config.yaml
n_layer: 12
d_model: 224
n_experts: 40
experts_per_token: 3
d_expert: 96
d_shared_expert: 192
activation: "relu"
moe_layers: [1, 2, 3, 4, 5, 6, 7, 8, 9, 10, 11]
router_score: "sigmoid"
normalize_top_k: true
routed_scale: 1.73
balance_loss: 0.000374
balance_bias: true
init_std_router: 0.0225
lr_router: 0.000334
vocab_size: 16384
norm: "rmsnorm"
norm_eps: 1e-07
tie_embeddings: false
optimizer: "adamw"
lr: 0.00171
beta1: 0.95
beta2: 0.99
grad_clip: 2.0
batch_tokens: [32768, 65536]
seq_len: 512
train_tokens: 359800000
steps: 7874
dataset: "wikipedia_en"
Below are experts of layer 7 (counted from 0) of a mixture-of-experts language model. Rows are named router (the router's row for the expert), up (a neuron's input weights, with its number) and show model dimensions 0-223. Each number is 500 + 25 x the weight over its row's rms, rounded and kept within 0 to 999. Numbers have three digits each.
After each expert's rows: a language model's description of what the expert responds to; "gets" lists some tokens that make up at least twice as much of what it gets as of all text. This comes from a sample of Wikipedia text that the model never trained on. Tokens count by the router's weight.

# expert 31
router:552459512504515487498517439463538475495524533456458492493506465503524508555474497493549518479499488499444521505520512499525525550493531474474515566474512464498518519507485542497534486511475479510528515476484482499506518456495456496499448511515470519500465446534504504498476526514452506514442501466482552504479441489485487534486526469501513503533538498506503505490506491491467487487550476492506537467554506518511519510502499516488446523480518507515523480473483503453486492522495518483477457508539529517543530493498508469522490531528517488490516493522505482475491550478477525489475507517535488494532534500521478492522497483512495517511493548524472504487497507489485517458492
up0:498503527499495503494486481458480486475477448505451519493527496493528513521442495459557479464455506488525494485480515499517535524513469552506515482478498542483543528537493482491503476497449497537511483496502538463510483506474509501504536527534494475495504547553494518535485521499509495502525479514517506520487475501491540473502484468500481507510495508519522528513497482508505474526422482528484518485489500488517517478455502470517504449479479512502535496477478525507462517495515471439506555490520513537485437502499471498438448504465508457517500496520473484474514520514538556468499497483472553496490497504506459503491474469478506489482485520502503528517493498512489514462554
It responds to: The words the, its, their, his after "of" or a line break, and the | or == that open tables and section headings.
gets: " the", "|", " The", "-", " |", "The"

# expert 14
router:518452509441534469462513488471532460495542487468499530488512469567525510533472512509531488477474498462470502479498512482522498517491515457485521501518481527494517520493474497505540468463490477476454476484480478485519459491465472476512469463508477541510465458521513524512489502549466509522504473511490578513480484536514469487478539493531520524486494487498505495453497466505519479522507505510541519484524499512517564451496506542521516537454558500491519476507490492502483467498512483512522513495518551518511491505449510469508492511498487488453521513513504488479508535469489511492465532517526507514508484483512502511515457504496496528537469553462518488490538523518513478514492
up5:509501491477477536494531482496549466502472522500523500501482505496466451561464535513510495520524514499500494468504522476515563507465488515508483467543507490501502545488463497426538459462492511475506483491503491485556495500584470479505513539487493476534495468505486487505515546513472513471495431504488498500495506472493526516473514494475502502478454471515494498478498488486477501493496543465457500496485484498500495503483483504533501499456516483558507537540473471539479497485556511554504451484490521523505451517485510485510485516516532534493487469496516472497550515489488500475531488501522501516472520514496523510521493540523498522540501474488547502506556505488492517485473
It responds to: Punctuation opening lines and fields in lists, infoboxes, headings and taxonomy entries, such as =, colons after Genus, |, -, and †.
gets: " |", "-", ":", " \"", "=", "|"

# expert 3
router:525491525490514463528468500491527476532508521508483524470494515526543459497487525511522483448464491530444538412491532480503538521505526477495521506475453497452553564517500538493537492481492479493476511507467490494482489505494459475525463514492497511527489490499459512491480523521450565532490490491525521515507480502536500498498498484483493495472526483500478502465548499459492503521518525495526542494539500502509523470467464502503513503505493485489529475510502486482519478518495472511483466543551514530509509488472537496504489559502522500486476473511496501506510518514471530505520501495553505547514485546512449483532475530513506508511476548470506517516491503544490535465483
up1:509492485485495497506546510483525506489538507528479527464503476531502519562527495509475515518510507524486491495525500466475468531495487463471526499488528478459474507494497517485540462539503512467486450476558501461470483498497485495531506472520482535502491535457499513469494510515469537540462547469511516521494498464506475498473508500510500493472491508533493519451514499484496514469521508465524497454568524503510502477494478477561485504527484480485530488512517509507500459519493491476493499522557494500532505472503501504532554512495562506530509540523472515486500523455501508468547550492558487508498518476557507533495447491464472487472482500491484507509473473474544494483474
It responds to: Final digits of years after 199/200/201 (2005, 2014), plus units and magnitudes like °, ′, lb, million, billion, 000.
gets: "0", "2", "1", "4", "7", "6"

# expert 37
router:530455518496531485469475457482558450532529531493505499486487466558536518495494483498525476507477521477457499476529507470525469522507540486507525504507479457479502482480484510477490476491484443475471474486490480508535469517504459504503495484545448514545488477502506502478464489524473570530467521495465543537479515464501496480499507495533522517514494495499543504476494465490491492532514486476546496515534480524527542465492455522527506537475524500523546489532485510506477482519493476488442532513526539533484502497429532516481512518529533480495510480497501527522495527498468501492498494513510509484532484498519500511554479535525508509513459499504502487517487521534532508469503
up5:517492507471518509510548442455524537513506505482476505496512497483505518512548483528514520539515514499472504519507488501517445484481535507536499449438481487496509503448502461478457511496500498477473509489491490485505512516487532541471440478503517486492507507482521509507472495463474489491507493466507489528519544503515514501475505461517483517460480515469487474477512462469570491522553499490474542512547464541501479510482528487527459513539503505509493532493478478461543486511456469486470526527529472495518404507511507497498507513509510535534502454526516463525519461476477500512468504492476493500509508474497474486494525511547482487506485452526497472503481512519509482473482
It responds to: Given names and name parts in lists and election or results tables, such as David, Robert, Mitchell, Adam, plus adjacent separators.
gets: ".", " ", ":", " John", "%", " David"

# expert 11
router:541481506484512447480497499446529491516486505523520508487502487538543463545499486516526500470497504491444519449522503493509481512517522462486514501480498455492521544508482489480510527484498506508514504453491463487544488498494490501540464517514459509517478500537516523474451508509438567501490479479448496488515480507496481478517515500534511546517510500533532493494470490452541490548519508519509492510539504481529503481492489551513508525478503497448492527474488533446467460516493490472507514491509546511495508493486517521492493537529504511483551507491512539498504514510540552492519510513551483534557529505509489468552505482537506497487519543452489496477506488498537512502524
up1:489500482511509500454492488522534488465500502494519467488496464534492529531506549459515477535454474495496488467497506459485505494486526473479525481492508486466501519477441483530479527482512481496491499545477510461513526507506467498548475450521547522477481510498509529478477471451465553508489501497519510485463486494441539533492519485460485475489493496459492574500506499471498454539498517530446475473527538492512498499504477507496462514512498512554484469552492504477515499504531476508509522525545489511485500535502480519493473499478507474576517488530480529491478494517503532486487515466474538478491500496498463472498483488505548542500491527494527484506525499527508517488551
It responds to: Number words like two, three, several, and numerals opening a value or date in tables and infoboxes, plus opening parentheses before abbreviations.
gets: " (", "1", "2", "3", "4", "5"